From a checkpoint of a small mixture-of-experts model trained on Wikipedia: 38.5M parameters.
Below are experts of layer 4 (counted from 0) of a mixture-of-experts language model. Rows are named router (the router's row for the expert), gate (a neuron's input weights, with its number), up (a neuron's input weights, with its number), down (a neuron's output weights, with its number) and show model dimensions 128-255. Each number is 128 + 32 x the weight over its row's rms, rounded and kept within 0 to 255. Numbers have three digits each.
Before each expert's rows: a language model's description of what the expert responds to. This comes from a sample of Wikipedia text that the model never trained on.

# expert 3
What it handles: Name-initial capitals, commas
router:100145136097090102162093086162102156089159168167167158101118158158101093092154090156104098097093096095098157089158146154091093159099100099109151152156098091093166159161150101162097156092168151094101164096165162161100154147163107163094167100157165090090162103168162094152096153091154159093092097157095090086156127092100097091164161158109091092155166159090159157094161160097093089090100
gate0:093124140067133100180099127159072146105120149198157146120183142128146167051099165155140115149164099163066143133142146129168139091108142126123160125076118117136125116190076153103142125153149116137122160084105159108118130130119083163151128105160160110097110135090161124150091152091137123121143101195081141123167141100140153111109107090101121080178146066095146120055132071084069142076074
up0:128130151223126115121140115093180095153103121076111098162092162120112104142115108104077114107152045175130083102112127108088122140125116121149091137138138110119164184058144128117092112139190128117156143146115092143135096123100135143117174143126092117217113134191114130118123098205083176077092167101106105118155102118132142123145155128148146082093111143114137108198112155200169157160110
down0:143125147129111110179089141134130114157112160181160119164127120117139169080150132146150104104165156137142125145156162074051086117119090089079106132161134121135149106116162189131127081166126115110127084147060135113159148135154106109191171076180117126164159207092091192139175056162088145120150122119139168094108099099070110083079091168070121105167116112143152139080129127126131164095140
gate1:080125139104109110158111133139141196111133181127048155130129106137132156136092090097088054128111120139139138182153207182111181140199101173103148142184099131098122130148115096101120139128108134118172199106179113164097127143111144169129158100155151176116147177113219132046020151100151173092118076116125188107127153131102141145149132097115071126159144140075123118103088104107102129071106
up1:109092121155101122180126130138160189152118114161095128093110116129103117146056125095079070141106097133137160146157194157123163144197096136075138105162131111106122137119099126091088133135119101132143151122179079131152153094117124134118125080137111198187162127117219097046030155114115173080140073144133180110115104160104107099141112115124062115178161134076169072085087085083094129076094
down1:160075164119109099105176157183145153129155133140181104149141128113141137094114132135132098062134106143069083128146108055151168132169133109180118137075152109135086123075108099097130130112141117091137107124058088110146128171116092152121079173081087117147123074093104089132203142103108093122090103110160150129176145074109154127146150144137083186150138126119174090127064158077114128165143
gate2:146097139113173128155103124174096109125151121189091110112157132183135117158098188121114157085146084137136086140146137098097119219063069170158079158139102101099125141181151107147076109149128119120133166132142100110138126152166167153123120089107185160111110109131189139139166088097108116088081125145094118141135145156157106108216119111095085140100122113102148125139160192112159126102101
up2:116128114192195135153102061095105106129132177096059075158121124124122129178121165129108117118160120139146117145140126099082109185144059130128121133090045071081165081176140106112085118132140126105133188146118078125138133179149112118153125048092175119116159196140193120170130128170184103145129118149095152132145140125161086128157107120109068121104123066080169143141121162090082128142074
down2:111118151175128082126087193185145182121158100066067114197138077083117152082097124119110107123097109122138089101111197118062124193109157189095142083134091150119135136107142115084148128124141154086172130116102114136089133121100108101176176116095091162161143118150126140103146105141159092151123148111132161180153143114156188139129105133156131137067128128130135169125138107198088142080111
gate3:128131144108120111150113112129173142109147146115163097130111126181086169159117139140089048117153080108134132122122155117143094087105098135132126110160116079170154210135156163121206172125124122105086122186140088145100163137158074166117191047171117119134087142134240147108116145133113166077172081091143106110177158201121102162119128113147111118117104152042135121088131110122104138141122
up3:143138124116138113180129110139158174121131133097165137103093071149108168152113139130051129116164132147151088079147141092150101117144110136130118123152145125202130162098150133117165160137134118105144078156102081094097155111149090150106191070187112133107061141119255198098129136147141142059154113099159096126163164241164110151110095091148109108115109167023141107080130109142096146148156
down3:071125137119159116118076164099106167148068084112143110184087169072190133129123129134167119133180109175126180065111137134155124129178150158112086130124155171209092111148096152114159075127139102165082094152131144147134091122105076125079062146149117080050075152142143117123123144168066093123176111135156165203179156089153108158147169147141140144120140129134078145120129103131139113087141
gate4:159125156143118155128117091145192162188131111071113148174105136164123082134150100137152123135113094152158129125118174143116179158158107127128187142114115111100158111138109092102087100069114152125110209110088129112080160098146127144112214092110132191069103106134146108127145123044162149122080139120130057045156122072067105117161134177164110162115071165054144108095120174135082123183138
up4:145122140095106161170133070112174166159142100086111176126112126122148086130186114172107156158147096167132146121132181135093205111165128123097143198162161155113129128117168120089062221047130129090130141112112149120139147107148082134156201092109127161107087119118163076053148158038167172126053137118165071054160148115144074159115118133182152152139085161124150131125132183124102127197134
down4:128119133131126102185131162093168110117127087166139096138124119114108119094166178126139173214092088146079166126158077166189172176127089147148242182156134148146112130129104133101173177117120133196145124091073122161144076120133159104142109150115111132188154115154108133085155159090090091194124117120107158142140233117139066099105136117117159191121094080180120126124149120138117134105123
gate5:098154112152080110177090070150128147128181120118165204170184135159124136148184060089089140106134158130148098150147178132103145167148117061159119089204126122101092121065137107170139137115137126094121161138170144124124167088194108136151173084106193145121127130128101123118123117187148072070101154106104158149056123166129147100129105098112102127173116144154183167134105139123144100077121
up5:106131099156115129183080135094098136061164134183170216171175119151145140178087140115109149167134127117131103169139111099118134166144122130145055126186157084092088126125105100153134114160151124105088184097153167126132145097174122093187186087102125199131128160115122128120148103159130104050130133150110138149062098131143132104124102137164146067123143150155150143179128176138120134134160
down5:049155096156148126156141183159164107111117137108135119151161171049135154127123114154137142123140198126158167077151142133168074105197118133086120094127132138158136168172116096162107119107085148178132122174130132142142116145071150118197104098087149120097141130084105139172168124138118113116128093163147173196188158075100111130156149098170148116133145088142142090065086089149165130122099
gate6:087136115132064084137114148152058108121113168123134106146085127157080128143076146168105156135164066105146153114139160140112122151130112048199173099145115153109172107152126098163130138090177130126187133081090081131125128150113129140125191096097087134091149119153093099123115123072072140133072175151138118081084144113132127158199108162140115094163194086130190134138152159104072113098116
up6:091151132163082090137111131136042132129133125132152093130073169151086112151072188112144159083169112081140176131193149185153079159157118087200126074168104206116121109155136121117152150095138089154140160125101084198108133150144095149146183142127137107106118129171149123134084146082130181131104164132150105100059102107145117093166119183127120087144192110148160106141124195130093106119096
down6:067122138163180101102043133156178107091130117082116090129120169073188125179109173082119124138115121147202116146187144057110169100108121126116139140167098196179119133107193099106125162093143150154168108131125112107088072090108192143117115175093098129201114188120160150127144111139121132137109144096164106151066083139222154107093124161174145112187110183069113120130139178164116125114181
gate7:119128103151126126160124121145147150100145123141106132099145115156098105089103140117095076130118103153109175145145083182149138167090121198135141159141044135125132161145142112087178201120135163125116140121104089177137123108089088146139126128118160087157152114164143126148087119117157167007180038131129101090190152093091075159070159113160135125103064114083118137155130175083141163081056
up7:111112118151096143187147112117123163150105131081170127034142075129124165092071137105084103139151105167149148169122107180158163115109097169146165129124046130157115156189124105131136187143157128142139148138093121131145151109055081165121143137111117060129123117152189124122122126131160139039137061163136103073169154070103076190135141099171080123139085137099120075090132178093145133095121
down7:088157069165113137099136128105096115129137146111155133093187080132150083082143160145133136128187165170106143124167105150095107125120117150156166139128153140074149147101180093173129164141125127129108137087142109135125062105124151150134183116113127037109050141080070141132169152134092202133106094116116179142107137156141169120210157145145121065082112112160098108116155129172140110133166
gate8:189174143143123154121115148123034134169181131121148077077097187132143155153098134154106179137119159160107107139108108149116142139167146164105129160128126075040122152158171118120170103122184129172137143085145090194119112133156077148142171082125172120114145063178166139173159156087158122087104122114133118087094147131082115132137112104134031115136142205124086107093123182143167148115112
up8:115160156098089110145108115127201150063087117143121206150173118113128116133112162114114125140178145117127125070101126120144082097109138144136122123129115160145138136076113152146099165172032118161119115165088182119117127111101140163150050123173116164118140136087151132100167128128139173090079205140122109160119117214195094141091118110170153129122107087101068117132107105147053123099159
down8:171102126141072069139145178145200162131134157141132131044137148123120131127133101073151153090136063107121150135110110135108123162079113144120192087116098149210097092090132125149085158109179127105100144151153117108120108099094185113117069134110067129099090105133136122137143135079131130160137109132082138122181140171152081167109121138096126123151173122122127128122101076147083132070095
gate9:196138081102157125150149092159082119111133114138098106109163118139093095088046093091108096116122103138136158178084158192102170057185110116142177146122128140079143102116130126088147106165138150058159119134127122122151130155166133099141183143146131141105176131171096111176114134087140138099150099142096104116105088123118124089117068153142030166169129135100119158055115180095062079135118
up9:107142152098144153172139131108158113113189098128159127124125128124149107150099060101135122105164139060154147162092149097121169104162143099119191145130116179129057077115090139105124125196105111072093165175101138182123149106175155129144106100127145160120171141135085115105161056126057155146168049154128118182106135121061123177166093166160085144108111123120126112079138127109125102157184
down9:142167097151134109128115149150137112220088153143077103099162118071091141110117172140139135125134110081135125133167143131143120122146125093167137134125132114136154101035181131112103118159158118166143120151096136131140103155081087115141143084127094123190114084179178134172123064150067110155133184142112160110187113196097150137150157135105155095077119111112140159087145173138097124159126
gate10:148140132079165129174148102192155145131092110146094122111124143166114078122188103154156149073134111171094166155157163166170109125094093159093139134124133145136123113139122124181112156086140110083096101114104092156148109144186137109125160087188147125123157173144108087121120136082186143119089122120108095164128154074128076051138102168048148158140174107167150066064106141093115128083152
up10:133151147136137184150118112102132099036118090124186157137155158123074151130111122118127103131096107098136121151194160124136115170113159148139138142185149111129086091119166131106196078101116077151176086123103095137111156117115100095096126073097118110092117097159107166119130111122125108123117134140164112159164083151148162124131112105149178140142159193141136145190174162165103128066088
down10:121135143118139073153101174139139191109126097088132157098137118182142105111160108114138143077167152067120102116123102112120144149103098070128156164102102185120097144116098129110138177112144153142165117114086105128151209127177122161139112179134187147093033131159116148090089082185183174108144111139128106096170147116140128152109145137070083117119132117109123128125179145048168142100124
gate11:143194103126082133178132088169126160147112155199102116135086118151085118111156109113128078178116165193110120116155117125173114149057124114154138085158128103081162142169135158143154172105157133104124148124154151099140183168176118080088194068077145150132079089085142136108079185056129180181177110103147071123160150103115147117147164122145087095110104158106049133151127162104104114158109
up11:126077129104165162176155165062137123137199086110107108114105109118112183136141116076092102175113115174180138125093109143117155096145100180069160088073156107141087117161106118151143147111062130137113117165129136145213073077098064161142158160166092069157103146140177133153158138192102114093108075140154193108112129147113133144152128148162118148135137172129141039190118125148173131100111
down11:137085142087149127129148136114170151133067071123203143134058098124082132183180145090089140116123150092169139197099128140119180115132110126157086173101102187121109113206147078076200119109121130124132141121135153127110166120108178136129148160119098168085101155113196133136141146125173163130101162157123110084136145119066108141139070145097110106155132195104132073124143077117112140145177
gate12:112137166137047134170129128160093147157167145165094105099164141132129169131116086127123102077097077162167140094168104099094123119126152105094120188160113111112105090205109088165101182117091142088164181102153146149132123135155112117162150087173113120157109149165117098154133141146151117103151115104166054088102136064063073126188125090135040112088132174089105145113119156150074171140130
up12:127166156141133146070122131145137127138104079174107060123166136069144117153112123089078025122089093140156126087217129119176143119068168151163172152158058109068121120177143111144111235133094146105140160140104122105162088128127121097137114138157114086128109157144143128082128151167095088090149144117092086087072184088119115092164148124105134138112165154118121172134117178136105140163096
down12:093117122136124073154170098162119166134192099118140124053117116097170086115082082128101150182144098123165119103135126097093151104081164077154145073123123137137114119074159132146078128133174089130114119187107101131104080132176112076089095063121120178125154138137127121101092071100175118154102164121108124090102171154118138113112067137105156072151135076141120135141139175119062114087076
gate13:166123143135112121150099146124113113136136146129111208141201123153119070119066137170189124142144149114122125152138130107169153118083168063179140156217169128130138104080078166157084103109145144120116159110196067111084170162114148128144150125178140137094158117080190134135136143121153144170103073143104085128162150157093184107118131177082076112144091115127145105136134116131098107081077
up13:169147135096129121135157139130110139098188157094098167125150116133140095142094115108101109069132136088171118147141168106178113123083115101072115137160159124097143186049139151085125134151159134115104130134163089087147197104185122105155149159189138147079150091202196100095107141097138117116079128098132076118160176171157214159096118121123062137154135129153134096158142102155162101155109
down13:114140087114128135166136164066066217107124179143144116108153102136145112122121019144077146093154149158124081148100166177153100091106150113154091124123120102154127182056111129120114118149142150159187099130105140123044150107114103129152111136124110159080149124161137030110171093175148094131129123189105152142077118117157168087143131105048063128102121128117084130126188122166100114157094
gate14:147105138158109090166109166154096130079113180110084184133128103103139119135151175135112079153125141134116145068138146110120114159084140158103118123162156122097098164124109092137188143165090121105105104140118133154063146110120134121145150164183046107107139087111162109145132105104131106129114079112072078085088143196177169082043157157136064124139155159125103156099144113102116097096094
up14:139108133135133169066142164153138145067101089188176103118082103095138101140150178159127120102109135141121048101114152147157188149103149184082169153119132199112125135099124109081138181134112136163087106112058168128179111135119142090138162088151089132116089150127094174114140131039130126113177134144169084103124143136141081133228108138144171149131142118173103112138095113116137129131118
down14:099187178161142177053065149096117099149152099133191178126155108154150121113208172160126132059035127122130130036142116154138118104138128127144102126143162176078081174113104135122130127139133050196143110098144141101117153135108073087121122161142185136139158047118079134094119173097089151097137060156155150150152109049170144146129117143093149184179107110159077138137169116103112119115163
gate15:108129124109123093148116147156149104107194147194189184133149173160143113147183130176105150083134112092126204077053085128112145097064129116150078142125127094123098117119137135160107181154136110151099132141097158129070169098197153112136159109133091162131171148103151140095146131132139113123137050127129090085203143151165141086143064112092095148152156124101083157165149136163143170067181
up15:180174102125115197192138126120160114124069179139085160124146152154105134092160154124099088147228118097109149133160114171159136182125138122095082156126153119106162129098153141127118128136176067088131104156169128078125106145117131225110178164095095083108196156119126118131152130113182155125145103116156099152131162142159120139108122125158098185104106120079080160152095116143089088161082
down15:116161091108080085177063118068110140165094105121113197126108120145080152127180096097150151098182139170112109102129136155131161122145140181100100157126078097117155126177085202130139129132150085075084132167116130117083071126153118133100152115085158175100112085174084077063118102105127191134157168170134112154174157152168094132077131087141155113149126130122162141094059180108134139124134
gate16:129186114078135105076158102187105104087129155151180044147105124148130142108111085147142124080132150123108082127137130178104159154098121119151164100135149154122148115149166155146095216094114147159122162145111157128083125128037097106135136137150158129156093103093140133130146176015166153119162102102093123120195154106147166094129110158082106143128179119089148123080157168092097105126112
up16:115123104079088144095157096167127126105169163147170060163092142141126148146145135141169061119187160123120120152125103192138155148123096149105163072090121144117177152151148151128091196105106167096109178141121074094134073140103127101106173144079138132155120086137192129143178113004144126169103149105102114107181081167152171100167147185100131167043171113128107111076126102097117127174090
down16:123084149157157179127128108134112197169100169135105100135116136132081117135151150128144113160127117146059080080193100142124143255094112132121138088150142089157156087163104072164137139113102198112159119140129117150082093045164148087163117146158139113158149163109108120103107094127117168123121151114123114148100096132124143100134106069117182093089051160145122168159122084177142114094135